Below are experts of layer 9 (counted from 0) of a mixture-of-experts language model. Rows are named router (the router's row for the expert) and show model dimensions 0-191. Each number is 50 + 10 x the weight over its row's rms, rounded and kept within 0 to 99.
After each expert's rows: a language model's description of what the expert responds to; "mostly gets" lists some tokens that are sent to it at least half of the time. This comes from a sample of Wikipedia text that the model never trained on.

# expert 0
router:53 46 28 44 49 56 60 49 39 40 26 40 37 48 49 49 44 45 36 33 46 39 37 36 49 39 69 42 41 56 37 48 42 69 34 60 38 40 52 65 41 37 43 40 62 42 50 56 48 49 45 43 40 69 48 63 38 68 49 59 58 36 38 33 54 53 41 57 47 38 34 69 57 68 70 60 52 44 57 41 39 39 64 49 38 42 60 40 39 48 72 51 64 43 40 65 40 42 47 46 48 44 60 56 33 56 45 47 50 46 35 62 29 53 35 49 56 60 52 39 62 54 51 60 50 63 44 48 54 51 55 46 54 53 52 41 61 54 41 64 47 46 51 36 63 31 65 47 66 42 64 46 62 56 55 50 53 39 45 40 41 46 62 34 41 41 58 47 49 59 60 33 64 44 38 60 43 50 53 47 41 44 45 44 37 40 45 43 59 43 46 34
Description: Decimal points and spaces inside geographic coordinates and infobox fields, plus descriptive words like young, small, Late, elder, and St.
mostly gets: " Died", "St", " young", "History", " Phylum", " small"

# expert 63
router:74 48 35 36 62 60 57 56 36 43 42 36 44 36 56 46 54 60 47 44 44 46 44 46 55 33 52 52 47 55 46 27 38 59 43 65 35 34 37 53 35 41 36 32 48 41 55 35 37 47 54 41 36 69 41 57 37 61 42 59 46 49 50 55 40 49 41 59 40 56 44 64 63 61 62 43 45 42 60 44 29 53 53 42 48 48 48 41 43 54 61 48 49 47 46 67 44 36 33 67 47 45 56 37 48 41 51 40 44 39 51 61 49 59 38 64 49 64 51 33 70 64 60 56 56 56 46 66 48 44 58 28 61 52 58 37 53 40 41 58 42 60 46 49 62 47 57 46 64 39 48 42 60 72 48 68 59 38 46 38 46 39 68 47 50 48 60 41 48 45 55 51 62 43 27 61 56 56 49 60 36 37 43 47 47 31 44 37 57 51 46 42
Description: Subject pronouns and main verbs in biographies, such as he, she, was, had, served, plus surname endings before verbs.
mostly gets: " he", " she", " He", "He", " they", " it"

# expert 4
router:62 44 42 39 54 63 54 59 39 28 41 46 33 48 67 44 44 36 34 46 48 27 45 44 51 44 59 45 45 54 36 41 45 52 43 57 43 33 45 53 40 43 45 35 60 44 67 42 39 48 40 27 39 50 56 56 40 54 23 56 55 43 48 33 37 50 38 55 34 44 39 67 61 52 57 56 44 38 68 39 47 52 46 38 36 52 57 40 29 63 69 62 63 34 39 58 44 36 35 52 53 44 65 44 42 47 51 33 31 47 40 63 49 63 44 55 59 56 69 42 71 59 53 65 51 53 46 63 50 42 57 41 60 53 60 48 63 49 52 54 47 56 45 48 68 36 57 51 64 44 44 46 60 46 56 56 50 36 43 40 36 45 50 48 36 41 71 44 43 55 48 36 54 39 46 50 42 55 54 54 44 42 42 48 41 36 48 39 60 36 45 42
Description: Pipe separators between cells in Markdown tables of episode lists, sports rosters and results, plus semicolons and dashes in lists.
mostly gets: " |", " —;", "\":", "\";", ";", ");"

# expert 23
router:47 56 28 29 44 51 50 56 41 44 32 43 33 59 59 41 39 50 53 45 51 39 45 39 45 49 55 42 48 48 42 29 31 58 41 67 42 41 48 57 44 38 45 35 54 35 53 46 46 33 38 47 40 54 39 54 47 58 31 65 53 30 42 41 47 52 40 63 32 42 42 56 54 62 61 43 48 33 55 46 41 57 65 31 33 45 59 37 39 63 58 42 61 38 43 61 35 43 39 60 46 40 53 43 46 46 44 49 40 47 41 60 51 54 42 65 48 72 60 38 60 56 58 57 56 52 46 56 57 41 59 37 60 58 60 42 55 48 48 61 31 65 50 48 61 46 63 44 64 53 39 40 56 63 60 42 67 38 42 52 36 41 65 46 30 34 56 53 52 48 45 45 63 43 30 54 36 56 53 54 38 39 31 42 39 42 48 52 66 40 41 50
Description: Inner pieces of longer words split into parts, like tre-m-olo, prag-m-atic, camp-a-igned, and markdown table separator rows.
mostly gets: "|---|---|---|---|\n", "|---|---|---|---|---|---|\n", " am", " imp", " rep", " exp"

# expert 12
router:47 53 36 49 47 60 66 53 33 46 38 50 40 49 50 45 41 39 44 44 57 27 47 50 59 51 65 43 55 65 42 44 37 59 37 47 44 36 36 64 29 36 39 37 62 46 66 38 44 43 37 27 40 51 38 63 41 57 45 50 58 38 27 44 43 64 43 59 39 31 37 57 54 64 63 47 48 43 66 36 43 48 57 58 45 41 50 40 41 61 70 66 66 37 40 64 37 29 36 59 39 45 66 52 40 48 39 50 40 38 44 68 37 53 41 53 55 53 57 37 50 61 64 57 51 50 41 64 44 42 61 46 72 48 57 50 61 48 53 52 51 58 44 39 70 39 63 46 55 36 60 43 54 49 51 57 49 48 47 52 40 43 53 39 38 35 51 41 52 49 42 46 53 50 49 67 37 52 71 56 47 41 50 43 38 46 50 44 49 41 46 39
Description: Words right after a preposition or the, such as the, same, opposite, that, late, plus subordinators because, although, whether.
mostly gets: " because", " same", " how", " although", " Although", " Clade"

# expert 31
router:53 47 21 35 47 57 46 68 51 44 41 36 44 46 65 43 33 50 50 49 43 38 33 51 53 53 64 45 41 50 39 30 39 60 39 59 39 48 36 62 33 45 47 43 50 41 58 55 39 42 36 47 51 41 40 51 60 60 40 52 66 31 40 40 38 54 36 57 37 44 44 54 70 51 57 41 48 40 54 57 51 54 59 24 41 47 49 38 46 62 68 44 61 36 48 58 43 44 42 57 37 45 51 55 41 51 37 42 49 63 42 61 42 46 43 59 67 67 63 46 56 60 60 61 57 59 51 61 62 53 59 37 61 53 57 34 56 45 48 63 33 64 55 51 68 44 49 37 53 44 55 36 45 56 57 43 44 34 38 43 38 52 56 49 45 24 51 46 56 48 50 34 64 37 43 66 35 54 56 60 33 37 36 47 46 52 43 43 57 40 48 45
Description: Year stems like 201, 199, 202 in date ranges, and middle pieces of long words such as equil-ib-rium, Ant-it-rust.
mostly gets: "201", "202", " Preceded", "See", "|---|---|---|---|---|---|\n", "|---|---|---|---|\n"

# expert 47
router:58 52 36 44 63 60 61 58 38 44 33 46 36 41 67 40 42 50 39 47 42 49 39 40 66 49 71 33 47 63 37 40 45 48 59 63 50 34 40 52 36 47 47 44 48 44 57 43 51 55 42 52 34 56 52 47 46 60 44 44 59 39 47 45 49 66 41 59 36 41 40 67 56 57 59 49 42 42 78 44 52 53 52 36 45 42 56 39 35 58 60 60 55 41 31 55 40 34 44 62 47 36 59 45 44 42 42 37 32 45 43 61 33 57 44 51 65 58 57 53 52 66 66 62 62 52 45 57 61 36 53 43 61 69 55 47 60 47 56 62 32 53 51 43 69 40 65 43 61 40 59 41 49 55 57 63 41 47 37 38 40 37 47 51 37 45 59 42 52 41 56 40 61 44 52 61 38 54 60 51 37 25 37 53 38 44 49 37 51 39 37 34
Description: Hyphen bullets, table pipes, colons after labels (Clade:, Mascot:), semicolons and commas separating items in lists and tables.
mostly gets: " Website", "|", " ;", ".:", ");", "):"

# expert 37
router:57 42 34 44 67 61 57 51 40 40 37 57 47 45 73 33 55 46 46 40 48 45 40 44 60 38 68 47 50 54 47 43 42 53 56 58 54 35 35 55 32 52 45 36 59 48 71 43 53 54 47 43 35 57 59 47 45 54 42 51 53 38 46 46 48 63 43 60 30 43 44 60 58 54 54 50 40 38 69 38 45 57 53 43 36 44 48 36 42 59 65 61 54 48 35 54 42 34 46 63 47 26 61 48 48 53 52 39 30 47 38 59 39 50 50 62 60 60 60 54 59 54 62 66 71 50 44 57 56 46 52 38 69 68 57 53 61 46 45 66 38 55 40 46 55 36 53 42 50 38 59 34 56 58 59 64 41 48 45 35 47 37 54 45 37 35 69 41 40 45 63 39 60 47 47 55 38 58 62 61 36 34 32 38 41 36 47 43 58 38 34 45
Description: Pipes, dashes, colons and coordinate marks in tables and infobox lists, especially the dash opening a new field after Founded.
mostly gets: "|", "′", " Website", " Succeeded", "=", " •"

# expert 48
router:67 56 33 39 62 57 56 62 44 45 41 52 35 52 61 44 48 38 42 49 56 37 41 49 59 48 57 41 42 49 37 42 35 68 43 59 43 39 32 56 40 41 39 41 78 48 65 41 43 51 46 42 46 57 40 52 38 56 45 54 48 49 47 51 37 53 41 60 30 33 43 56 61 54 52 46 42 46 53 37 30 55 60 31 38 40 54 54 41 47 59 60 59 32 44 49 31 41 32 65 34 44 63 51 46 43 50 39 51 49 39 65 44 68 40 63 66 61 64 35 59 61 60 53 50 49 34 55 51 36 51 48 68 56 73 48 69 44 57 60 47 61 57 50 52 47 58 43 60 39 66 44 62 51 54 48 47 46 39 44 35 43 58 38 39 27 58 35 44 49 65 35 58 43 50 58 47 58 63 53 38 42 35 38 49 47 41 48 51 43 50 46
Description: Common nouns naming works, groups or documents after a or the, such as album, collection, report, series, book, role.
mostly gets: " album", " book", " role", " areas", " story", " site"

# expert 52
router:59 45 35 34 53 58 49 62 40 45 36 49 37 41 75 46 57 40 40 50 47 39 39 43 57 43 61 47 55 75 38 31 46 59 45 56 49 38 47 55 44 50 48 46 67 37 59 39 38 59 39 51 42 56 51 61 39 57 30 48 56 51 48 45 42 52 25 54 41 41 43 65 62 58 74 57 47 40 61 44 35 47 52 49 26 53 61 40 35 71 63 56 59 43 42 59 41 45 46 68 38 39 51 48 50 48 49 39 41 38 45 60 55 61 52 63 56 58 61 39 66 59 63 64 56 62 35 52 56 43 59 45 47 52 58 51 69 59 52 54 48 53 44 51 62 39 52 47 62 27 51 47 55 61 50 64 52 38 47 35 41 48 57 50 39 40 63 38 47 52 57 36 58 31 39 53 35 65 55 56 32 41 42 46 33 46 46 34 58 41 48 47
Description: Three-letter country codes like USA, ENG, AUS preceding player names in sports tables, plus by, of, and as before names.
mostly gets: " ENG", " JPN", " AUS", "',", " FRA", " WAL"

# expert 50
router:58 59 32 41 61 54 61 58 36 46 33 40 36 54 55 48 50 39 37 50 54 37 43 46 54 50 58 42 42 56 30 36 35 63 39 54 48 38 43 48 32 49 38 40 74 52 65 43 38 45 49 42 42 49 34 54 38 54 40 54 48 51 35 43 39 59 43 56 32 29 37 58 57 57 57 44 42 40 59 33 37 58 57 47 48 43 57 38 41 55 62 57 53 41 42 58 41 42 36 67 34 39 60 56 43 38 51 43 44 38 44 61 42 60 48 67 67 63 64 38 51 59 60 52 45 43 36 63 56 38 58 47 65 65 71 43 65 42 59 63 51 59 57 45 55 51 55 46 64 44 63 44 60 57 53 55 52 47 42 46 41 46 61 37 42 27 56 30 46 43 60 51 60 50 47 64 32 60 63 51 39 48 42 32 45 46 45 42 47 31 41 44
Description: Ordinary nouns, or their final word pieces, ending a noun phrase after the/his/a, e.g. site, area, town, station, border, facade.
mostly gets: " site", " area", " schools", " town", " story", " region"

# expert 10
router:51 45 38 44 60 64 47 61 42 39 38 45 44 43 72 33 46 52 34 48 49 31 41 35 57 42 65 42 43 51 41 46 41 62 38 46 51 35 48 57 40 48 37 49 54 41 62 42 40 50 42 32 22 46 47 47 42 50 39 53 52 39 47 42 48 57 34 64 38 42 31 78 56 56 60 50 38 34 65 43 45 43 45 38 39 49 61 43 40 57 57 65 59 32 41 62 43 39 31 61 49 45 57 37 47 41 39 46 38 54 40 64 40 54 43 54 63 57 62 37 61 55 65 73 58 61 43 59 55 42 53 37 68 53 58 56 62 45 54 51 41 57 43 42 67 34 62 40 65 42 48 47 59 54 51 52 45 33 39 34 39 42 57 45 44 40 65 46 47 59 59 46 53 48 53 55 50 56 54 59 47 40 37 46 40 47 51 34 54 35 37 39
Description: Pipe separators before numeric or percentage columns in election and statistics tables, and semicolons separating fields in inline lists.
mostly gets: ";", " |", "\";", "\":", " —;", ");"

# expert 25
router:63 44 35 46 57 65 49 57 36 43 56 37 42 47 55 37 50 43 45 42 39 40 37 40 44 39 59 35 49 56 48 52 53 58 40 66 36 39 41 48 41 42 41 39 58 31 55 39 43 58 36 41 48 61 42 65 51 56 42 46 53 46 46 40 38 57 48 71 27 46 47 53 49 67 51 65 40 32 61 29 45 47 47 46 34 44 55 43 33 57 68 51 63 47 43 59 44 38 37 77 45 58 54 51 42 44 47 28 34 55 36 57 41 53 33 56 56 69 66 52 53 50 49 59 58 54 45 58 64 52 50 41 50 46 63 59 54 49 51 57 44 59 53 48 56 36 57 47 72 51 57 45 57 63 63 50 50 35 48 46 49 47 63 38 36 46 64 37 54 45 56 37 68 31 43 45 45 62 57 61 36 44 32 44 45 36 53 31 58 48 38 38
Description: Line-initial dashes and field labels in infoboxes, discographies and award tables, e.g. Preceded by, Genre, Best, Release.
mostly gets: " Preceded", " Best", " Genre", " written", " Release", " Original"

# expert 27
router:50 49 35 38 58 59 51 61 47 40 51 38 49 45 52 45 39 43 39 51 43 42 45 38 55 49 72 25 43 66 37 42 37 64 42 58 34 42 34 52 50 45 46 49 57 43 60 39 58 42 46 42 41 63 42 62 51 60 43 44 51 33 35 41 40 59 41 68 39 46 46 67 49 50 61 53 46 34 64 32 43 53 59 38 49 34 55 44 42 52 65 57 57 34 42 43 38 43 34 46 44 43 48 45 31 48 42 54 36 52 34 68 50 51 32 62 69 65 74 39 51 51 62 55 65 64 42 62 57 48 50 40 59 50 57 48 61 47 44 64 41 64 56 44 59 42 61 41 64 32 65 37 48 57 54 54 58 46 42 44 51 40 62 35 46 42 51 48 60 59 57 38 61 40 37 70 41 59 66 58 40 44 40 47 53 37 46 48 54 48 42 36
Description: Nationality and ethnic adjectives after a or in, such as American, German, Mexican, Greek; also decade pieces like 200, 192.
mostly gets: " American", " English", " Japanese", " human", " French", "American"

# expert 42
router:60 52 32 53 59 69 59 55 35 39 38 41 36 41 58 52 54 41 53 39 45 47 39 47 57 36 59 39 40 51 38 38 44 66 46 57 43 36 46 54 36 43 38 26 60 39 74 46 51 40 48 40 34 74 40 52 50 63 48 50 59 49 48 50 45 62 34 45 44 38 39 48 61 54 65 54 36 40 69 36 44 48 62 35 37 42 53 45 33 54 77 48 39 40 45 58 41 46 52 48 43 37 56 49 43 56 41 31 45 44 45 53 37 53 37 60 52 73 65 42 57 54 54 65 54 45 40 62 59 37 60 45 62 57 65 42 58 42 58 62 45 52 46 50 53 36 65 37 58 44 54 53 56 54 64 60 62 46 46 39 40 39 46 44 43 38 65 38 59 55 54 34 64 48 39 51 41 60 55 54 40 33 44 45 45 45 44 41 61 46 44 35
Description: Standalone spaces before numbers in statistics tables and lists, such as the space before 0, 1844, or 13,101.
mostly gets: " ", " .", "–", " Os", " MF", " widely"

# expert 40
router:61 47 26 46 66 66 55 49 46 48 43 46 44 49 61 37 51 41 41 39 37 33 42 49 60 38 65 41 53 63 35 46 49 58 37 60 34 24 44 56 29 41 36 42 61 49 65 47 43 46 36 37 39 62 47 53 42 60 45 58 48 48 44 46 46 69 44 60 49 51 39 48 58 68 50 54 49 31 68 37 33 44 51 38 53 46 58 45 39 61 55 62 53 39 43 51 48 43 49 57 43 26 56 52 43 47 39 37 57 57 34 51 56 51 39 69 52 62 59 51 70 50 47 62 65 52 44 51 70 52 53 43 62 58 62 46 55 38 50 69 40 58 50 35 67 37 63 30 60 51 57 52 64 57 62 54 50 50 49 46 42 43 51 47 42 36 74 51 41 58 45 44 59 47 42 52 53 51 58 51 39 42 43 34 46 35 58 44 44 32 36 37
Description: The space token before a year or date number, after month names or in, to, circa, as in Born and Died lines.
mostly gets: "^{", " ±%", " birth", " (#", "_{", "°N"

# expert 19
router:61 59 47 49 54 63 56 58 36 36 48 35 39 47 61 48 47 42 35 42 39 32 39 34 61 37 64 34 43 62 34 45 33 55 39 59 42 40 45 54 48 37 42 41 66 42 68 46 37 43 41 40 52 59 38 56 49 58 42 45 58 39 46 37 48 56 43 67 41 42 52 56 52 57 63 47 33 33 59 34 40 45 53 41 35 36 59 45 40 58 65 51 59 33 40 60 36 39 36 57 40 51 50 56 32 54 52 27 46 42 37 67 35 54 39 56 57 68 58 32 51 52 64 55 64 58 42 51 54 43 49 41 64 54 67 50 54 45 49 49 41 56 43 43 53 42 54 44 72 31 55 43 50 56 65 43 44 34 44 41 42 40 60 47 43 39 61 52 62 56 57 31 54 34 49 49 40 60 57 49 40 46 42 39 40 41 50 48 64 37 40 42
Description: Adjectives and nouns right after a or an, mostly about songs, films and characters, e.g. mysterious, powerful, new, original.
mostly gets: " original", " great", " Best", " musical", " black", " My"

# expert 59
router:57 48 40 38 69 67 51 66 54 40 49 38 49 46 57 42 50 46 36 41 41 46 43 52 55 44 43 36 49 60 32 39 37 55 45 58 38 46 38 60 47 45 45 33 57 46 60 50 51 41 38 44 50 58 44 61 42 57 47 70 60 41 33 40 53 62 37 63 35 54 55 52 51 44 71 44 54 36 63 40 48 41 58 35 45 41 61 44 45 60 50 54 64 41 46 59 28 55 34 66 41 42 66 35 35 56 46 51 35 53 49 49 46 74 39 69 59 54 60 46 64 57 57 62 62 49 37 73 52 56 57 42 55 67 52 39 58 45 59 72 48 55 47 43 56 39 59 42 62 43 56 61 54 59 47 54 44 34 46 46 40 44 44 42 41 32 55 39 56 51 46 45 56 43 36 60 44 49 62 55 39 31 37 41 45 46 33 52 72 46 37 32
Description: Byte fragments of Chinese or Japanese characters after Latin text, and short syllable pieces inside foreign names such as Pingu, Laverdure.
mostly gets: " Lo", " lo", "Pro", " Che", "lo", "ä"

# expert 58
router:63 54 36 42 59 60 65 63 38 39 30 43 43 47 56 36 47 44 42 37 45 47 44 45 56 45 61 38 42 58 33 37 36 54 35 54 36 38 27 57 34 34 40 33 63 41 65 41 39 46 51 38 33 62 34 68 34 54 38 49 46 43 45 47 33 55 39 59 33 38 43 69 64 51 60 48 43 47 62 44 24 47 59 40 41 46 54 42 40 55 58 50 57 46 47 48 38 38 35 65 45 41 49 45 37 37 53 41 37 53 38 63 41 55 38 58 60 64 56 37 59 67 56 61 60 43 44 58 46 47 53 46 60 55 69 33 63 37 49 48 44 61 47 48 64 43 51 45 54 41 59 43 66 58 51 56 54 52 42 46 33 36 62 48 43 45 58 43 55 46 60 47 55 50 46 67 43 66 60 55 44 48 45 43 49 39 44 41 37 42 48 41
Description: Pronouns and subject nouns starting a clause, such as he, they, these, However, which, and word-final pieces of subject nouns.
mostly gets: " However", " she", " they", " these", " These", " This"

# expert 49
router:52 64 34 33 51 55 59 62 40 37 38 43 28 45 56 53 42 45 40 38 45 34 39 50 53 41 58 43 44 43 30 42 36 68 45 67 36 32 48 47 42 38 35 36 61 37 65 44 46 54 44 42 42 56 37 56 49 64 44 52 52 46 46 36 43 66 39 73 31 37 43 56 54 55 52 49 52 41 52 40 54 47 53 37 44 48 54 52 44 56 50 43 59 35 36 54 46 53 35 64 40 52 59 51 30 56 53 47 38 35 47 63 43 66 42 56 54 70 64 34 58 63 60 58 64 54 35 56 67 40 55 43 50 67 70 37 50 50 59 62 49 58 57 58 62 38 55 41 50 49 54 48 46 57 68 48 56 39 48 36 30 40 60 47 37 32 52 40 42 50 54 36 54 39 45 64 51 60 55 59 45 39 40 44 45 55 42 44 61 44 45 33
Description: Short word pieces after an initial letter, such as f-od-der, w-ast-ewater, Bl-oss-oms, plus concrete nouns like light, glass, song.
mostly gets: " glass", " song", " light", " stock", " boy", " bus"

# expert 15
router:57 52 23 39 51 55 55 50 40 47 37 46 41 54 60 47 43 44 42 37 49 32 44 32 50 45 66 45 47 56 36 43 21 61 27 68 43 57 36 60 35 32 46 35 70 45 49 52 50 33 30 45 43 56 33 62 34 58 45 65 58 37 38 41 38 62 48 64 52 36 41 65 59 64 49 46 50 44 57 47 39 51 68 43 50 52 59 47 37 48 65 42 58 39 41 60 31 42 44 48 48 37 61 48 41 59 47 50 35 37 43 65 40 55 38 53 63 50 43 47 58 59 54 64 60 51 42 51 50 41 59 55 60 56 52 33 62 46 55 61 35 63 45 41 64 46 63 49 51 53 54 44 56 54 46 52 47 30 44 44 47 42 50 38 36 34 61 51 52 51 49 39 58 48 37 71 48 56 58 50 41 41 28 40 45 43 51 46 54 43 46 47
Description: First pieces of split words in general prose, such as rede(veloped), groundbre(aking), sk(ins), plus It and byte-order marks.
mostly gets: "″W", "History", " sl", "St", " we", " cycl"

# expert 16
router:51 46 31 56 57 53 49 54 27 35 46 39 43 47 64 47 50 45 54 49 43 35 43 47 60 40 62 44 50 48 31 46 44 58 48 55 36 40 48 47 46 34 38 41 51 32 51 38 37 55 38 48 34 67 41 72 39 54 46 61 53 43 47 49 35 50 32 56 44 47 48 53 55 55 60 51 47 33 65 37 26 57 44 37 31 37 62 44 34 55 55 57 58 47 54 69 40 41 48 62 48 41 62 41 45 46 39 56 38 50 39 56 41 68 38 64 52 72 60 41 61 52 58 61 65 47 47 69 58 42 47 47 61 55 55 40 56 60 63 65 45 58 42 50 57 32 56 34 70 51 52 48 58 47 60 56 47 49 45 41 48 44 52 44 48 23 65 43 55 47 59 50 69 34 40 62 48 49 42 55 33 44 42 47 40 48 48 30 54 40 53 37
Description: Last token of a table cell before a pipe, such as %, closing parentheses, name-ending word pieces, and headers like Votes, Goals, Nominated.
mostly gets: " Nominated", "/a", " Votes", " Turnout", " FW", " Goals"

# expert 13
router:52 61 27 29 59 55 55 48 45 42 45 52 32 44 49 45 40 37 40 48 53 37 50 40 49 42 64 38 44 64 37 40 36 60 43 63 45 45 39 56 46 38 41 36 64 40 57 42 50 40 52 44 50 65 36 61 42 52 39 58 53 31 43 41 40 62 43 50 40 23 50 62 56 54 59 51 56 41 54 53 40 45 60 35 48 45 66 42 40 50 55 53 63 43 48 58 42 30 38 49 39 32 52 49 28 52 41 43 35 43 35 57 41 60 33 54 64 59 50 33 55 55 53 66 60 58 47 53 58 45 59 51 58 57 57 43 58 30 48 63 43 65 48 40 62 37 60 38 57 47 70 37 58 58 54 54 45 55 47 40 42 41 58 52 36 30 63 35 49 56 69 42 58 56 40 71 45 68 65 54 52 34 41 36 51 49 40 44 47 45 49 48
Description: Topic nouns and adjectives in descriptive prose on land, population and society, such as agricultural, population, water, coastal, economic.
mostly gets: " population", " cycl", "″E", " census", " economic", " art"

# expert 36
router:56 38 17 47 52 62 51 53 40 41 39 52 51 52 68 42 60 50 51 37 48 35 26 46 62 33 63 43 52 58 52 48 37 70 44 61 49 31 48 45 37 47 47 43 54 51 52 50 44 54 38 44 52 56 38 61 51 56 45 56 53 55 42 51 48 56 36 52 39 52 35 57 69 66 52 48 45 44 61 35 42 42 64 43 47 48 53 49 38 51 70 53 53 29 44 61 43 44 47 63 44 49 63 47 42 54 47 46 49 47 41 56 40 56 47 67 63 78 58 55 71 50 57 62 53 44 47 63 55 38 49 38 70 51 60 57 56 34 48 72 41 46 57 47 67 41 58 33 55 51 47 49 62 51 61 53 46 46 40 43 39 34 53 44 39 38 78 47 42 43 42 52 56 42 35 54 48 52 59 39 40 31 35 37 43 38 46 33 46 38 37 46
Description: En dashes in year ranges, spaces and table labels in sports and election tables, such as 1987–88, GK, Votes, Candidate.
mostly gets: " Candidate", " Succeeded", " Votes", " MF", " ±%", " FW"

# expert 30
router:57 53 35 44 64 59 48 58 39 49 35 38 39 44 65 54 48 49 35 45 33 39 31 40 59 34 58 38 44 59 40 43 47 50 44 67 41 23 40 59 34 52 32 41 72 35 62 42 46 47 35 42 48 50 48 53 49 60 45 45 48 34 50 44 35 57 47 60 39 46 46 58 60 64 59 50 35 39 64 42 51 60 56 46 31 44 57 41 33 57 75 55 69 47 44 61 39 47 48 69 48 40 56 49 41 38 48 29 38 50 36 54 37 51 32 54 52 58 68 46 51 58 47 62 55 54 52 63 56 45 55 35 60 53 67 54 56 51 47 55 43 61 52 46 53 40 55 47 69 47 56 53 48 70 55 56 44 40 39 51 44 48 50 42 43 32 62 37 56 43 48 42 61 44 52 50 46 64 66 65 32 40 35 44 45 47 48 35 65 51 49 49
Description: Words in film descriptions and credits, such as directed, and, Starring, titled, plus table pipes and separators in film articles.
mostly gets: " film", " Starring", " titled", "|---|---|\n", "|---|---|---|\n", "also"

# expert 21
router:61 56 33 42 56 60 47 54 34 37 56 43 38 49 72 44 44 51 35 31 46 32 50 44 60 31 50 47 53 47 47 41 35 58 44 55 47 38 40 63 45 41 43 38 59 32 57 51 31 52 50 41 46 63 36 50 39 55 39 49 66 43 40 39 45 56 37 59 34 45 40 64 55 48 62 42 48 46 59 37 44 48 53 47 38 42 49 35 35 56 70 58 60 46 48 62 32 47 39 64 48 48 51 47 48 51 37 45 35 49 37 53 37 56 45 59 77 71 63 36 51 51 65 47 57 48 40 68 59 45 55 30 59 58 55 46 74 53 60 46 50 54 45 41 53 43 61 40 66 42 46 48 58 58 55 58 47 42 41 43 34 49 49 33 38 31 47 54 45 45 46 34 54 40 38 53 40 50 62 59 49 34 31 36 48 46 49 43 57 40 52 34
Description: Digits and number words used as counts or ordinals, such as 25(th), sixth, seven; also Nominated, Won and Best in award tables.
mostly gets: " Nominated", "/a", " five", "300", "000", " Best"

# expert 26
router:43 54 33 41 55 57 49 56 51 35 38 40 41 48 56 44 34 49 42 37 41 35 36 34 68 47 54 36 52 60 45 44 42 52 49 62 39 38 52 54 45 37 52 41 56 38 56 28 44 41 37 51 33 61 42 51 52 49 46 66 52 34 49 37 46 62 36 72 43 35 51 58 56 54 59 52 60 27 61 38 35 52 62 40 36 37 49 37 40 55 57 55 66 41 41 58 43 48 44 60 47 41 49 36 41 42 47 48 34 45 38 57 56 52 38 75 55 55 61 43 51 49 62 63 47 54 35 55 55 52 51 39 50 62 71 44 54 47 53 67 32 58 44 49 53 41 53 41 58 42 48 49 52 56 51 49 41 33 40 50 37 39 52 46 38 32 61 47 46 55 51 52 71 30 32 66 48 49 49 63 39 41 42 46 38 39 50 31 62 40 37 35
Description: Short vowel-consonant fragments like al, ar, or, el inside rare names and technical words, e.g. Marg-al-ita, Rem-al-oy, resp-ir-atory.
mostly gets: "or", "ar", "el", "our", "al", "yr"

# expert 44
router:55 44 26 33 64 55 57 68 43 44 43 56 46 42 66 49 43 45 50 42 47 46 36 52 52 37 64 40 52 50 48 47 37 59 46 66 51 35 46 49 34 47 31 49 61 44 61 41 47 46 45 42 46 59 55 52 40 58 45 53 54 48 39 41 55 61 42 53 30 44 47 68 64 53 51 52 44 33 62 30 41 56 48 36 39 45 49 33 40 54 63 69 61 48 47 46 55 54 49 75 54 42 67 32 42 48 50 38 41 55 34 49 45 51 48 56 60 59 46 49 50 47 65 60 72 49 43 59 62 47 48 43 66 66 56 56 56 45 48 64 47 64 48 36 61 34 60 42 59 44 65 49 56 57 57 68 36 50 43 30 49 39 55 36 47 34 72 52 44 39 53 52 62 38 48 53 38 58 56 52 42 39 22 44 40 36 57 36 51 39 48 38
Description: Structural tokens in election tables, infoboxes and section breaks: pipes, dashes, equals signs, paragraph breaks, labels like Succeeded, Turnout, Website.
mostly gets: " Succeeded", "=", " Turnout", " Website", " Albums", " Conservative"

# expert 11
router:48 47 22 44 50 52 50 45 40 45 31 39 38 41 55 48 45 44 38 30 45 46 42 39 50 49 70 45 36 60 34 44 47 54 40 77 45 38 41 45 42 44 45 42 64 53 49 39 43 48 48 44 41 52 44 62 38 62 48 55 55 41 43 34 46 60 39 68 36 33 39 76 49 55 65 49 48 39 58 47 39 57 64 45 36 47 59 48 36 54 64 50 66 42 38 66 31 33 41 50 51 46 59 61 41 53 51 45 36 44 42 64 29 58 32 51 54 65 61 44 54 51 51 61 66 65 44 70 51 42 53 35 52 62 50 52 57 54 52 70 49 55 52 49 62 34 64 57 59 55 64 44 57 49 50 59 42 39 42 53 42 37 58 39 32 39 64 51 47 49 58 44 55 46 37 62 55 48 59 46 37 48 37 41 48 34 44 45 53 41 48 38
Description: Field names and values in structured infobox lines like Born, Died, Coordinates, Phylum, Height, Beam, plus the digits of their measurements.
mostly gets: " Coordinates", " Born", " Died", " Phylum", " Height", " Clade"

# expert 60
router:58 51 39 40 70 63 59 70 34 42 38 40 40 43 46 55 50 39 40 41 49 42 46 41 50 43 57 37 44 59 35 45 34 63 43 50 39 30 40 64 44 42 35 40 66 39 59 37 41 43 48 39 35 56 51 61 50 54 39 56 52 34 48 42 42 63 36 50 41 29 37 59 61 56 62 43 51 34 64 32 43 52 50 55 46 32 52 41 44 48 55 59 51 39 40 53 39 33 39 59 33 52 54 52 42 36 29 46 42 36 39 58 43 62 41 65 65 66 66 46 58 68 59 44 61 46 44 54 58 46 53 43 61 56 73 55 60 50 58 53 48 59 52 38 60 46 55 50 63 37 68 43 59 58 60 58 60 33 51 40 44 45 56 33 54 41 57 44 44 51 56 44 54 39 41 66 36 54 62 69 45 43 40 45 46 47 49 56 47 32 52 43
Description: Parts of country names and historical periods, such as United States, Dutch Republic, Empire, century, plus places like Iraq, Spain.
mostly gets: " States", " Republic", " United", " Empire", " century", " Army"